From a checkpoint of a small mixture-of-experts model trained on Wikipedia.
Size: 13 layers, width 256, vocabulary 12990.
Experts: 128 experts in each of 13 layers, 64 SwiGLU neurons an expert, 4 picks a token, a softmax router.
Below are experts of layer 7 (counted from 0) of a mixture-of-experts language model. Rows are named router (the router's row for the expert), down (a neuron's output weights, with its number) and show model dimensions 0-255. Each number is 500 + 40 x the weight over its row's rms, rounded and kept within 0 to 999. Numbers have three digits each.
Before each expert's rows: "raises" lists some tokens whose logits its average output raises strongly, later layers aside; "comes before" lists some tokens at least twice as common just after its tokens as in all text. This comes from a sample of Wikipedia text that the model never trained on. Tokens count by the router's weight.

# expert 15
raises: "nd", "–", "\n", ")", "-", "\n\n"
comes before: "–", ")", ", ", "014", "016", "018"
router:408500520485563507517436590565457451456469532536504491525578499418461494592521516571476459454462482559489512521490499461500512454470541530532440438482515508529477537530469481559428437504547535546542511457511506501499540537495482493529519521532571523520503488444506515593518553447452555515562589459428538479450486457545445475486526518483450541495432421491535536514481519530588448453464515575449507471502497519492546491557523464536547455519465490521563429540602530478474499527528507517556517525550498516500454576531496538520504467522486486471515574534501554500485507568446529518515484500542536439535531518466544504520482508498499438435554469500482516474485497522536522504449471472547491563556513413442536508448504582509479515551530467403400521454524480462522497511546505
down0:512512536557437482563512546501475544540430554547485542505539519513473469586488504488438513493466474478468545462556544501498497515479448480505535530479466502496549609514532551469506494476503474458532404520411536583531481446443464532526505566502471453475492483492578504482597490449516554529537455456535509509495491510540483527446460477432366543491495449469520546500520520436501534439545413532478513524515533535508525468528470439494523431511505448486472564509565530407528478514498499435490493459425416496506473482526519484498472567488464486478514499496457482500521513475559474468498394446503570515484501528498499490532498495509414577536533418570559483467543432453539572497469430471464537534501529502545501535445526508511540585483534462526480459526489460514494507577504514

# expert 126
raises: "2", "1", "40", "19", "50", "21"
comes before: "1", "2", "3", "10", "20", "4"
router:529554476488506458425521490498507497406510499465469497412465495458528522518535513436574435514532528569581519445522545492491471510571499452546480475495502505568582558466503500399470465514573543546541506580474510582483471535523458510535488496457485426522505549544439514492507500525516539482564549484514551519521427458473581454488540455551498469476499481507480525457464489434514466470427516468534506456538549530475525495531504547499473499476454477468519499405517552542520478518444552504489516412468539504557446465553433486577451577457542589538522497424502441507495506540434502498542473545532491475558519467539516512516467498437487567432507497569543563524486515462533502472475489449497516504451488485540520480431518475504454489407421561470476511538476509517546484473468554
down0:502503508540476468486495542545572466471473535467521501486466499467497403534443450469539535465535482519504488482534492574445586474511476508517483558519443464487537493485538491571503529465526502517497507493509532468494491600458480528534458486455448488574456551469474544486500486547522450423542461460529476527440572424554391504519467475440539424392484468502502497504440538486445486459531457535593537480549459548548512471546492475482449494527474480534478403488476515505531483550504511492476478537546582469488522478484494492541528466475464516509493429473475502496465493507506468479491425599595461485497518527468457577523451500478375483485521559489491502538545568528507519479450500557429494517425504433484457448470418504540474491532527410492483486514495561505442461565504503

# expert 40
raises: " a", " the", " an", " this", " by", " under"
comes before: " to", " by", " the", " a", " by the", " that"
router:516558522482501493527496469498480494521520514560504512410500506434537509535465563525515529519566498501500510468499423501472580437503540457468490447540503500475528509491556477454508504551517441443466469462492500438507537434495477553499477515491474472509541516514477525552427482575510504513463536540517490476520444343493489558446478548489511467460480434571493449426442404494460449462520537474481507546456437443514475508399513464496554512557560529490458563458511452437447428526435417483517528455514549480522462483481484498456593476484488560525452455488495514460593533488537520457506477458540495521513484462441487510494522500513576490538467519538453464499539580483503539483514444530569493476442529508457480550465524519559455445503547548415482535559478507533562565493489550
down0:461579558441507440551550424468479457500540501500549514506361558521498446542509447485483505538543502488515527509540466510531458484447486455493547428519517476468466516472456491491524531591517481472513411477516513524486514553536503589411548496462476480520526481496507523521435458495523520524471498513397545539470446488464454529483512490508539543462494457537487474508517471447482537473409537448513495480532455457507449455510543433474474490578440520485433489485540466525440469490452521447501561507457579395447576501521470490534510480532474555456468499525426494435538533496491443479540496471509492493497511436483494482430485485432519536531441484510480488465525456468508433467534460522564499569485545545496504472567528504535499551586533535456449492548450433535570576515515541

# expert 79
raises: " and", ",", ".", " for", " as", ", and"
comes before: ".", " and", ",", " to", " of", " in"
router:504512502462526563535467500426489532537494475499506512528576465482497531455442523525499561588514575505564519529472533519496465486456563512433479495513534447468508515428430495421505459625532519496480492539492491535464508476488465565476566499527521525512553489536516490503413521547502446466555480526442531471485454578442530506469502514520515433499438473487519513495549458541531512467516427466455517462543532511545485481510445533508466487463420609495459509541443506530487528499478472503530483538506538436481457460494484494463453595510495557460438537428486447470588443505567469497484510548530472516499560431476460522582543505489518534527507494494464433419551512480399502426426474498504524485529562484480467410494477546467535526509455493484442590512524477550506545560529506
down0:547584518490505507447503469527485528433514472569518476499512514545591484514533518533557518580517499508474499524524479452486447482422530438518492498439550505481467418492459546541464528520554411429457463455505446524511395543485458467500513529495439429490511495493452445481520517448401509487467472519489475533442494475534475463525541441558555505516509466575493452511532539490445512538584526468555540475488531516506517457453551439452500531441516460514539509426435440480459484477495446548542505477436390448482577500544522481508488441464542458480500556515502488525487535461505466459501667501395506476536535524491487514492423566469522570515509489499503504532517491501535486533529422448492505576507483501529475544507502433511531502482475455477527533527479533453515503528478518

# expert 3
raises: "\n", " and", " and ", ", A", ",", "al"
comes before: " (", " |", " | ", ")", "\n", " |  |"
router:520495501481539533489465468481487434517462567477529506439483525457497542523461470530518503514483482477534539492500506489481566421472489500553501482474470566500490607505465449487474467542514478523487471512542555513539543592523518536524507496474474455567498546551582568496475428518510555476522495532515468439421503506470530541520516485463466554545543484499426477429535526479551474499492475553538476497495473517460456495521496493484555528542498474589517413499523486472491460531562569451441474516477463506407452443436527612613529494510429563534504483441544551474448513531544537546492470572495537528528484439504541553544530453453543479537566445457496486475499456501497555490411441440552472571540483452569504487507544569417529572514467517468522476496518540518512455542488534
down0:487499480552530515501550488540493575507444471529517608483477481495408524567483413460541564513400501535518522505491520501568451513544511558570543507530466470511491568528428459515546526482451529450509485532497527469443516471541474488518493493399508437568451433480463541516441565426529497504499559502419504530422581508459587434454437458498495456596497519477555465484513534526469470490523532538470470525483533453482503467512462517516522472541494536513475513457535533463511447495494575481549540529538506458389437486483522491537474582509407478513550522507523554456511403491493479481476470511543529496544537558502485529525533489499518451491501487493530467544501533456603527453490503443480558508495546500482562526464551490470447466463486488490477434518483506421456522479507532

# expert 45
raises: " (", " |", "\n\n", "\n"
comes before: " |", " | ", ") |", " |  |", ";", " | S"
router:472497487459503524527433521510446483532526525463513457507496513483521492507510471511500550510453565541568455513483530525513484486439515551524429501503476482503479476521554529474569472588544529516469504512546537452423548462531541526518488479466506443541465520500539519564526493529501520474531530473447482511485454549470506491458432515482487509482511447552470557480539470500512425447501437455461500465500526489501500589448527441526446420434499501524583424537494449578521484595425536514517457524539526485415456519562510555494419583602442551492512568409525508536468459569567517494469525576559548531432493534530485525574547466467559412439462439485515446469476517451473529436513505468548526474508483550496473483462503549482501411526512485506524517524480541530503479548465561
down0:555490482501536511552507527523472550494434512527482477476506521543473534510487487452475499468482449469452509499503495545521537498484521538446548505514567494523510490579601547561481587336537486466599440463363468443540524545482416477480497564421501500528449537452498538450560488464505485505487482502462454482558551516515472472475587520502494430512450431538528531524501492538499572507538551447470494516479522482513472452499522529519512560550478469491535545438481566508491509496485456513477467525541403484561496519472457474496493464500548457520534529524544484544449574523417538460583520512488469552454520454526471471471493484528453495505594487559584548527481475493543522533461464516492461512523519495512449513535516528461559550455509481456561488501536575448523503476544531

# expert 7
raises: "'", ".", "\n", "\n\n", " |", "'s"
comes before: " | ", ".", " |", ",", "–", "% | "
router:453506512472458471531491562468469442446508507399536509549534560506473421523483445499465457510477479452567453505510489419494473556534493510541571490490548481530470522447450526465534538517511538470478548484516568506520543504395464483480517447574543599505500445523478511504544521433461443538547506439501497526459493535570480468457469504552486454514585552507496481395594488488507521455459547552518531438412476580484456471461530470468472499455498509563454501452495455489533553563478486496457453490556518528482501433519473515500498552524534510567513488428480510497580449535544527508520506473536549481497582446475469539506471556444553478480503431445513439489488609566475514520550460553531510523526519531526516420486511496476512489562556516476508499435493546480501529508531532
down0:478594468605576472567483545458459537494528528508492463555510436464524461514482508513529538587477497482571440540576501480492472492576504540393520490469537489446503478501526510484441523517493530532547424502536533519544506518484540465468465546494497486490480498452444477537520479566507440522473448472496436525513491557472555421546533542505552481518553461578480452540480521422487481514490523491487486519497540559566450437377472550537432471490443449514456505439505505483504517519498481465482516582542538508504478508561544483485530478558506506454489509466501553584422526529532539529485416509493460528555486468547493537562524493610509542479513526526492541559486609470465499474483492594481491490515483492503488439475474492523500574514479426500515465535443546477497422484503493

# expert 117
raises: "and", "gin", "til", "ute", " order"
comes before: "–", " ", ", ", ":", " pm", ")"
router:527547472468515439533433518569573466431505534497470464489501458508497517551514465416477442491509510553484466534471491499509445467473507522514422515452489491513466519424469541478414422480482486593514503488424517490503576456533479467456550547462486557447510538472516435554580481518400550564478512537489481478495490513575474557477533541505496500458581539552493509553405471522580415480489525535474563492566572461511504513519504467512487517511587535447480507477456485493496497518513537552529458470508461498484586546470506489496419492536496548490495487480522477585482467521478480524603513582448532488521492502527476493509506484446525478515523417488533483478497505549496512555510468478559477493558567463515467561526554542514462596574491452491420475521546527491543460446482516
down0:498536431550529516472508484545504571485477604520489457477484498447498465504558578499485535477501495425490457477466511470468501538440488474433507432453495487491472547501544530418451495435581518543493476540513479539478484563517490488555470565525469536516410485483542467444431485510488529508481487489513524468550523507511554451458472501499538470497516530598499537505476551416512432504462511427490545535532516479513522422519504527482516493489522474557455518490497486494439559550460530512468414489564598457450430520519441493537492476539507456419527446463518439537471518563489495553523351517481554522558422481594446495546536493548459496516456513443497579484494529416502463459476493500492518461551490489526497418418500540496510545543521483489498492498454456466499476470495455

# expert 112
raises: "\n\n", "the", "ume", "ct", " ="
comes before: "\n\n", "\n", "′", "/", "% |", "com"
router:474425450497548463497438554528508423471444579489549498520498483458495519475501468505524462534472526480446508481524479472469486499447450450494485518428467511467539546485503521545504479473466555511560451508465534487407497499509459506535485477442501515546445511506513511513513498531464479454443493491462456501501568527582469525430599558529489488541466521427487519484447584472490552470481476476465489583421491487508568546500495570504504490409504505517472503491489495527506555583497458468623403404504539498547441493492527479480538458498474461495446520507541530497452523487538523546552459429553421495480484541491490488535504464490570425417468469513505467512589447502589559528467461499503525524519559517510525504521538477537465559518443590540462445455499480435501481477456567
down0:470512475509585574526488479509467610488534511498442452478523547506545511509575520517503500560504520498488484490530435637460518486475537518433552479470542479490506491464564483444528535470419461529537457489425511495589514565553475459510514534534512475450458583481501487530434535568530491474493503542476517519572503531519441401561478469431498554505534499490452484567482555496494484412452512500450523510522618518490490461538522587468468479478574416478474506530520535492434436477546454500499501434451461545512427494512516484489508466488556530498435438514516440510500517482527529506514509480438504475529492529509457532530401459513530510559509454465486566515487552534497477411504465542506490519450470437514501511523506537442555419535415487487529523493504538504515485524529497

# expert 47
raises: " of", " with", " as"
comes before: ".", " and", " of", ",", "s.", ", and"
router:499494555523484596492463500515477468516536525527475494486528536523467494497468540559537497429515488404521496445475531473566497504542494506497567487489529439466551509473469569491504501524530555499456451482582520473471487515509495551517477495499448542501438508536505534498403499562553400499497503514522449517543512455486489531512498497444486529453539491485445477492551451439577523557518444542496489548418478473483550454527468503546464559488499582440413448474535540596516510502454499517534521553445523475435555516461549537447497527551473475570481497520478571517489493488468427564548483470484492501507529468493493522492518421504488529529509515573504412520574481531565497454494422488463562506387524504526437453460496488486499515446451424423506538450514520604452512582476482
down0:488503599452509511529438485570560442511479460526472499525499487461555412442463427532476492485516494509547503596465454551535515553533549436527469559499458563531489516442439489474456506530506450440530505503500514500568502510502475538446500500515455511548511489551443437479496530487499531527512481524550441574497481496519567529517575462517445476521565530573462527547440379464462535521474462439453537524546487548501474454431497500456518427512425473521456452577443526532451498491458475448628501526493474438532479504510554437586496482546514527482467477450553439533482539484446484512533493518519403505519490522510488570516502480551507443526498496482503452487454552508511429486552541509500495487515536490527451466480555519500419545501532517479518509513541558480597522494485501

# expert 53
raises: "1", "reck", "rec", "41", "ister", "ret"
comes before: "0", "3", "1", "4", "2", "5"
router:477472432524459471493454564471434560462478484532501478512529439533515458445525443512524518480525482514495558543537456533469465531523523508529472536467576429504535505466519482485485445430593513485515566492475508560494522478518443556430495501527493551487461400525463481477499522515485571452557559459524475531454522516486500514491498492543508478487523453559544511434526434533543547433495491537543494512478504493500524506461537490514506415465545471528556443497454434472513493507447493480536473469507478531515467440569505553399430536554530548480528492473566392562468521569501490496534491550551445514409524521552569473611475500492472518466575471584491448490562521504545511395484478518546486421481476454512426501463539478491528506450482503477493572499556473520481542551462475
down1:538574549528420566521564503481459488433485498471558489483490413521513555443476509562476464537563423581483442513458520539469479488551528528467537553477494502437511489515463421528536475490545485443468523533479467494458491486479468513501439569540505504542526521407474472525480526481543483543504512402499511508429552557508525416482505461522419414452547584435467454551479487478513553580555449511455472508531467473491503446407485502571499595517463500504512474541519441490466472435491498502562499496506549503485594444519496480523461479529483454551554514456507551503483534468536578486463472447476490482508424453507515484473509504448588525466488454464545484527507514528483561520487504454476549506454523491468453509487460515445463549537504494479440504496482556509504423529544426

# expert 19
raises: "'s", ".", "'", ", ", "h", ","
comes before: " | ", "; ", ".", ":", " |", "–"
router:482483517512495503536436528513491440469517484480559473572480465434490492531540470550483445493552542540572454506521480468549445586466514536549514505448490494578501425510423507462588416556523538530468478537535481493494535452459498467387445574459524530575488527514478500506570488467447529529540439459457503476486532515424465473423532493546464447513482431489489564479482530562583454460543501546512500464476481500450453488508448422499479457552526558523533450528476498511527462505522588468531504443526527476424560561458465531499514497498490535490501493493490581471551510554458514524531530433547510451511513466569489441510414519502534502486472448483598463442490542498418517486515431479516493512477589519489551523510418558440513499509515536453490524485527516475510514537484488
down0:503540472474515460512502507539470504536518436457490479599470515462462516439551525562558526480442461486466557508523620424561579477552553500543463520573457474624483571442435448507460526465495508611520577485471468483526565532447475491543482478510433483570513503511530522531484543435446493494524545519499522501567449515553379528620479512489485424490534525425471513499489419523493494528519448489483541507526524519490502462555478489544498481485540524521493486469454506550512485543467498479415488473507494443431530488520548497515482473514532473542444528490537508581427489473434536489449468504542533475528510490519432510599523469510496536525502452476439542459519514509473465527486495435497506540532510496445522473473518487460517482478566453461535461467479467507448483507476445

# expert 20
raises: "3", "4", "0", "7", "20", "8"
comes before: "6", "7", "5", "1", "0", "4"
router:530537502557460513445528513512491561472475444581454465516513493550529499505497460529466525467515496472510427486509515525464503534455500466464441465473546512507534567495477516510456497556540498466543592557521437459514488587507492555502518551513552533455516416540516519500477546476525546482528424464453554534458452533493538462521439531556436500484498459554447498437527443619493435520537511532532537530548494538446525589442511476485518487521467493481531475435535452505598528544511432587503511501514527420490471504553470539481557528475516519423532487464554446446559513491463463556483541512550402470458518517486484466501460530488476503509506476531523460472526481474455541448504488455531465473441506541557540485461540532547538465439446547454454561448431419541447441488550471
down1:494548520583483539511466473488562469460524428489602467467485488531526568495450542501534523452561523520489546513540492499479571497527563498438520520476552522511533481497518450505511486459536498499470545482515481512489428511473563552490483554564506542467543465504486538477560464480512459566486467469563503511532494527488440534472499459432471459446413522462582455511503468515516425477626490493458512517491541460561537509430467554591502488481455478422488486446421425497482439468448412522556455514498538520510486466470443485509558468410529471500514481468565507539474502489463505461476474446548515430470501509535508533456400586448451565455445444500479457488484476503543477476530507525511511454438553459540549544518464461567503571469563544521509530492460466493481546489509514

# expert 80
raises: "1", "2", "O", "over", "0", "for"
comes before: "1", "2", "0", "3", "4", "5"
router:571475498521521559471502459532484461558537544462460404492447432492493546412560509476426486461542526465548509497524521466461518487555456478459456568466502514567514429540460479431533566470503547501472531494494556477479529510559501576504464538477477497469484524481509449443495493482497527463540520561504494494467475499503503508443560544450541476500551535511553514433530500450550551511510535550527512490447527532518466437437548531441504446472477498483502508496513461594460498539448491605495509534458452515568506500431523529497503443510537464530515513479564489517505450511535522511563500518541561468472524503568467492515422540419516608583465438482563445451547538477514495546503523514566493533580544455571432531440529447440544525489475447501455519468534521463463454561466522
down0:516497530567481460470518445502492464451437489561550513532453495532518613562543502529509522532542473522496488518437500506472458530412502548476441477526492515501479560449473510512501519504481397471485504527463520532462527500431479545562529461483500501533518478473602465559581547474417492444550507494498596458556528499470543594458467514417512515489488510522515483521517467428541565495459498495538523509481523438563437491526535525560462565502435481504533528488425515565487541535536471476557483411522428469528522477487541442520441467435545462488545541540468484446427514493530507577501539528555506448560547569469472411494530461455546483496524464450472524463460520415522467470493521518438523517479489530485488511577453525461535499516451529465533507471539506561545513488471449

# expert 125
raises: " and", ";", " in"
comes before: " of", " of the", ".", " to", " and", " in"
router:483461587485528539525442452449461533498501484509489599504496458468498517528458480532503507480503540518585488511473514521520529518452484494507506411522430530495507532463517530439518609514480481450531534430511499554525490551466425481517492579461468473459541485533500535479368475531556481469495523516524509507530477518496421490553491531490482481480469442453459510454480480452547511484457481534418511550497484483506550503475558441515498501496474564448450530547505476578450483434512454474513561536419550493510572450494526436473563565552483489503440519458465537451554499511506553552518505514564498502512486505528467548517573469491494571506482530522526467533506465471552419458457612585524453467447483505443486444458545543601475505474520453490480527547489489555462553595487498
down0:464541507488443448521498391552471531521512463507523508533497506527504515553511464429525425521422502614511545446448470518520472542467514556436478439489436549527435488531536511476516444526448536471511465473509500516542447459454506457456505488476459454464542509488478529447509503515518530527465476474517493497515576502521483476563464529452550541495429447485543540526515510486558434526434519453458493522537465471453508499449527469499493438459599444466518521500544441484533483466487434539476493509505515417505550527505532519575500550520544535531492438521436493467519498599546471537433524472552506492429512485385534506451530549463479522487521508484545539629495455476600532544503560530554466483486449551482587483519517567524491497547460469475470436504507506535500575519501479

# expert 116
raises: ",", ".", ", ", ";", "–", ", and"
comes before: ".", ",", ", the", ", ", ", he", " to "
router:430487563445573468526439545529505435517505506446501553473502394462465503501473557531456445472448552511508542424475548496507456477543485534460446435552478469506485525471468479483556524499494523496529510553547472467434566535453507514460558540446526584439503475470444484571441511436506515452520464454501497611478456569516473547431507504459450491470474469509526544515565475458473441469470486524482428482470496448486593513570454501563486571499480548539428554594514489558546511506520474509489525492486480430470523539558485452504486508508573553519455500453495511474539487497494520498497492489516481508517527480556500554511525521537553472417508495552497460471499501391432495449542478521518485499451511560531541448533446576510495550522502462519429492434506483492539515535580470
down1:496483443549514504458527519505530567549488554534536487434477517522442482540519520437506556540470577526532475475514442503501500452514499586513432489528445519510492498480542456430511516567503535495510498422498467510486487465477532548491409545497501453571542475495495471494478490512539522463534469480549477517501498418534516470468431540497423604511516504476515538476527527456490561539397527539427518564510527553538511494428466510482551483544446596513458479530506472425480465535505505554477514549550520495406482475475471452473491504547535499409469457517466511450513443484434478485473500509459566465564593432495538575549476435546494515515509514482537490539525510470484500485496499420514577471543519518546565571463526464562513549463476534512516401494483475520475500453459606

# expert 43
raises: ".", "iew", "ocese", "ing | ", "otal", "ources"
comes before: ".", "°", "′", ":", "om", "} ("
router:479530478559463461482545472554453506477583517534514542504478533455540492531573486513526467517530483527485513518533433431437575466548434522527518436452494441502433458480539501474479550518480495488497546453506493447540438497531495535553512514497509511457499556440460478459547479436434508543476524509422487475512533506529499509483500478521503533560567520481427445448463506545482489542468404577553517521526560466458455503481497539522503451472528466493440440509471493442541465524462478448499491443493580478552504475470557537526587419547529378511533503547527521501506524500499525633518527421518511553504540463512536490514473493565449493438474550414481482473460548517496522560503529519557477490589462504478542522493560525534462514511533571594490520495521500447530427475515444
down0:523525503477517502476558590549555486518415512399518517483502568549551444536540495506530508517459424469486492577498458532527436470432463500495540542483510517495459479496494451545543506426517494507501537511437538555520509451487529517540488518532484531506591480596445549506481484438449487509414497506440456521452552442499560455528566501509496605531468518531506401490511561434554492477518479532434510505481523427484505489557496474468581524511506472485556565493533474599572496484509468473452513515499505468572474468525511566509513522442465516528530497457481521532572475493394554474422497532464483514505483467508538538500475462468532486506534411484463439465529554489480454513571441547472486532517553487578478549523533506534486499468517540595492459454478479485513497545539471

# expert 63
raises: "ran", "akh", "ent"
comes before: " | ", ".", "andidate | Votes |", "OR", "C", "et"
router:517513422522443505547446501604501548485565443487457468497483535557606471557470485482527442414464514523465499575570460511424505512504506513532495487509492518498498487466475519470447497534488519489506543428432531496512461505549513512506542525459526573529483529442531520499541481417456526512590540520482441523500472539504514446450477475479458484517512577503506500400436524469534504496480445543469494495544553530510448469408535464505500510516518459529494562477487540492476527538495498472482456507495496511524578492470490527557532471537500514495531528470450432510499477475470504524528514528498440547438492439454501569571467529469497467517497449447547474429425596532478515581494491513494459487534538554469513537443528434475491419515481565493583501479481532440529557517366591
down0:557503520495558484454455552534480557513513466495490537553419468450482562512560533508510489468494546531528536511601424419446537434532498470532533459528508507566446527498514482489515479514489461578479554453527468472471476515511508564510545400536441548468553436487558494453498478495527406461463461545457522530467511448474517497449523440533590460579455561454526585450474500441507506523512536465491498556513476557490535533483472545535454494481527487471528489503492588578467476488491475476466564451486481501491534486520522471546463471452417507480533493475413488435482483504510452468488549516495471494418490493426481559432554450464600470506524550470436521532475518515468487526495466475481462514510502462449394541547469513520532506484539591482512493495485490525507499480575574

# expert 27
raises: "-", "- S", "| T", "- B", "- T", "- L"
comes before: "-", "- ", "==", "=", "===", "The"
router:485437531474532527552476506468555478490467568458476468509497529458446543509465495560469470512513412486468441522509495505482465567485526445483457448533392550509447486484483567491452456578475531432461566540517467466507441554525485446475477508461604479493577468492511448537516577461482514551498482535486522515451478477469489523460531540553475466450553560533459600432538517624475438413565496486474560546549480541470448520477491512562559503501432471482475494512523494571453521448488564474512475486454461521480449463502507541537525531537560471451493431476474494493581447419456481484502547474491487517515541496494450491502465468540470519557486531516491509543548512475494568490530523521534457505513590483590482535525445438504519447505538533454468513437535486491524463441495500
down0:498513546553494557557452579502538507534590404401438426510494418518438533551514542468517535532482407489464457483572517456477399539492464552503551512479523459530540463457481498597494488464459476451512430504480479535543549530483491511520447481476489430505582487448471500465526455532520536532518496543460448543465487420532557488537527509499524531514540474527509478498554498472530514390491488542496570484505510474437547547496464519444500453474504541501494507513485455471524502480440436582445584511446481503495494450440537565507543437569450501503491449476542463502483542467487515490485420523475471571578480491540476545498492461508418472482438436543451495550521461445534508498471502501507472445520550472482492535488536490476465500534475496499537527488549544414457501477474543

# expert 1
raises: "2", "1", "4", "0", "3", "6"
comes before: "0", "1", "2", "3", "4", "5"
router:495479436507444475498536465557539426517497483496579511504538486487495491499481477447469466428436567497563535537548474473493497506500554511523461485509493434459451481518488493490536534474555517442459544508549455507495426567527484561557507426572492593442491558475479543461453477521524483543536464514432492498485521536608542483466492504455474454424541486557492463449524435521452481485558479456470494520481514460454472521454481452471447514515471432567544437471452458511452523566494469461538590467479463437496434452473480529528468614501538497463530480445540587489499517555453531542480537491587521400537535494520491569405430485460501521520424445538498502496557516491494517455516494540489554496499523536416434521506512517495508457487521497511534465518520523575509506489473480
down1:404433453466513511520497503378511521447493422511535467458451465475533483466449519494472482497480527461509551585504470544494555514497478554515442547432449530467470512480535494575475547507488520452569547497548551493502495502538551473510437512464502495485465509552510542499487476475532488510504432438518529523511558558536475564447502521490449482473447465538544457530572544552467482455460554630540600512522489496528409525563480494514491474421566482485506528466528453437502451461522453573522453468541560538528456523478530491478485441507552542539462490496507554522409472529543553500507453488526569484477499529524495534466428520507557468467542489555485436467473521544451482489544425484435420499433487502489506560538458521476537526557525484505516462469514500472477568533451457

# expert 83
raises: ":", " ", " for"
comes before: ": ", ":", "\n", " |  |  | ", " | ", ": S"
router:527496476531472526511536536485430502525507473523525516556484522446493465533520555474472487489455544553530397464541476438493530527485496488561455551523529536449507531445469537459479512550538499466489527554518437559483494581481504552516532512520533484496475453472516402495554571533487528533504532526442528524438447512527468445469415528525484539556575566509492494492509503586536427468499443534516466492521445506461463447466532448531479562502519458476508441512452475515506549527453560467562509435471491470463532423464547489473531459519547507470558563513519581527506542511493519512562530424430536486406534499480569516479498430467523565551468513524511460524544465435469573531500504568528498483568497544460517492451522562445455535539419527551512536440516488578509593533516548
down0:489550401554507505449528482503428522497487558474471469529492602444502513571543440565526535464504538453468511507522508437472520524509461505416504448484516494486523391539475481542549492498575507494565471554477436459532565569472572552513541508538510513504480523473522559529503458515501476512459515555420522517495540473444471457578456468510444576456518497493577443480451530438492530487528472504485516477487500399537518506470524529494549602499546512473550427559471537527460515479422461503535533561579495456475513499511470485502498468595453430503431494539525507538508507465467498514515546473555508483526489498468464536531529534566493536518462545417493526520405487565516540465521570506548507531454479523516510478514583432515523531536509507506505523531554524540450463477555555

# expert 124
raises: "th", ", ", " |", " | ", "–", "."
comes before: " |", " | ", "–", "th", ".", ", "
router:438549386422542490556409507537498459484493477393549461505565473463503533514610459435497467511464428509487519460477564595497539509490507494503504427441487545526467474479428489477519520514430527461507539444475559482562523492461426475501543480510550523533505576479479460437549507412520582528566538475473501525525499461536441488489479433490478483534508487545455484558434497479493502478512450519523467512487550459538464528523500444548532423428458468535534425528524576447488499547506508486491453459577537442467529557526558549478535485488519497466517573517451548482498493531454495488561482479471485476508464528514508446461532514463514486485492433455465472386512552533472512512499486539494532503491442539522515501473490450479514518517479473432532500445489539571473473535455565
down1:471555456493491540457524381481502525496478463520511498404506557532543496491492510376550552541523490507508482420485559504491545489478479495532549566452458541474509573487421535494575484559541535484538608443447455483454530495557529560550467489497490471484512469503535516492432546546455555502476523515492437495496470477488461461538486522417517517475520546566390518445478495532484496543561375484516511453520529498438527558479540453504524530523495534517536445499446516457519522480429494489467513487491508513544504486509498499568448520516515501468530467487497488518513441504516497477584436429450550546529457531502438567444445508422495500506439595540573518513469513465529501421505502424527514451462510543526498573518456527535494460489457487486496564479482453455536508500490501

# expert 8
raises: "05", "07", "09", "04", "02", "08"
comes before: "2", "1", "20", "10", "25", "22"
router:528490475538506526469530509455476482446537448536551431466533497469508445512477447511505488523534525504499471482503452485427512518572520481535456537482567452532490398511537578499542409563564526512538572411477479477576430475499539562498512521538548503488485416448484526510578538530500550446400481473435542546469475504533485530484528470472490494493527531503445508485504509587502486534492533522483526504516529487469422556463522544480486586465515475512636503514569477508477524569506522517535568475390513461526494470523513548594489455531492548441551488554537542513512592515522496542556526443526485465537549545520573490540394519485507441508516475539520503513514426503491525507495529483534489504505544474548513451515502530545537444436522587506516550487496483521459481456487505
down4:495535501538470489484485467522528443439562557527504457489460490536522541477545558480579465538512479507473490473514486483514551466442531485518499478506483481542507507453437536528502530501519492425517497400546518461489453543577480512494559533514428482534525513485481511509508459517457533508487442459444555521538531554470480549510497479503471518452564455569528521493471482545521482471464524582512470484486470531529500530529456542512497490506522522482419512526541560507596482544595526509543516486446488540524525498494519541502483412486485518515574506455533425515452594504458494474582478502472580443505499430532535407522429483461444403506512470529485435468517474541518504534534489482483529451546481579563602580544551528538487438539498566496445463496530473591455519421395488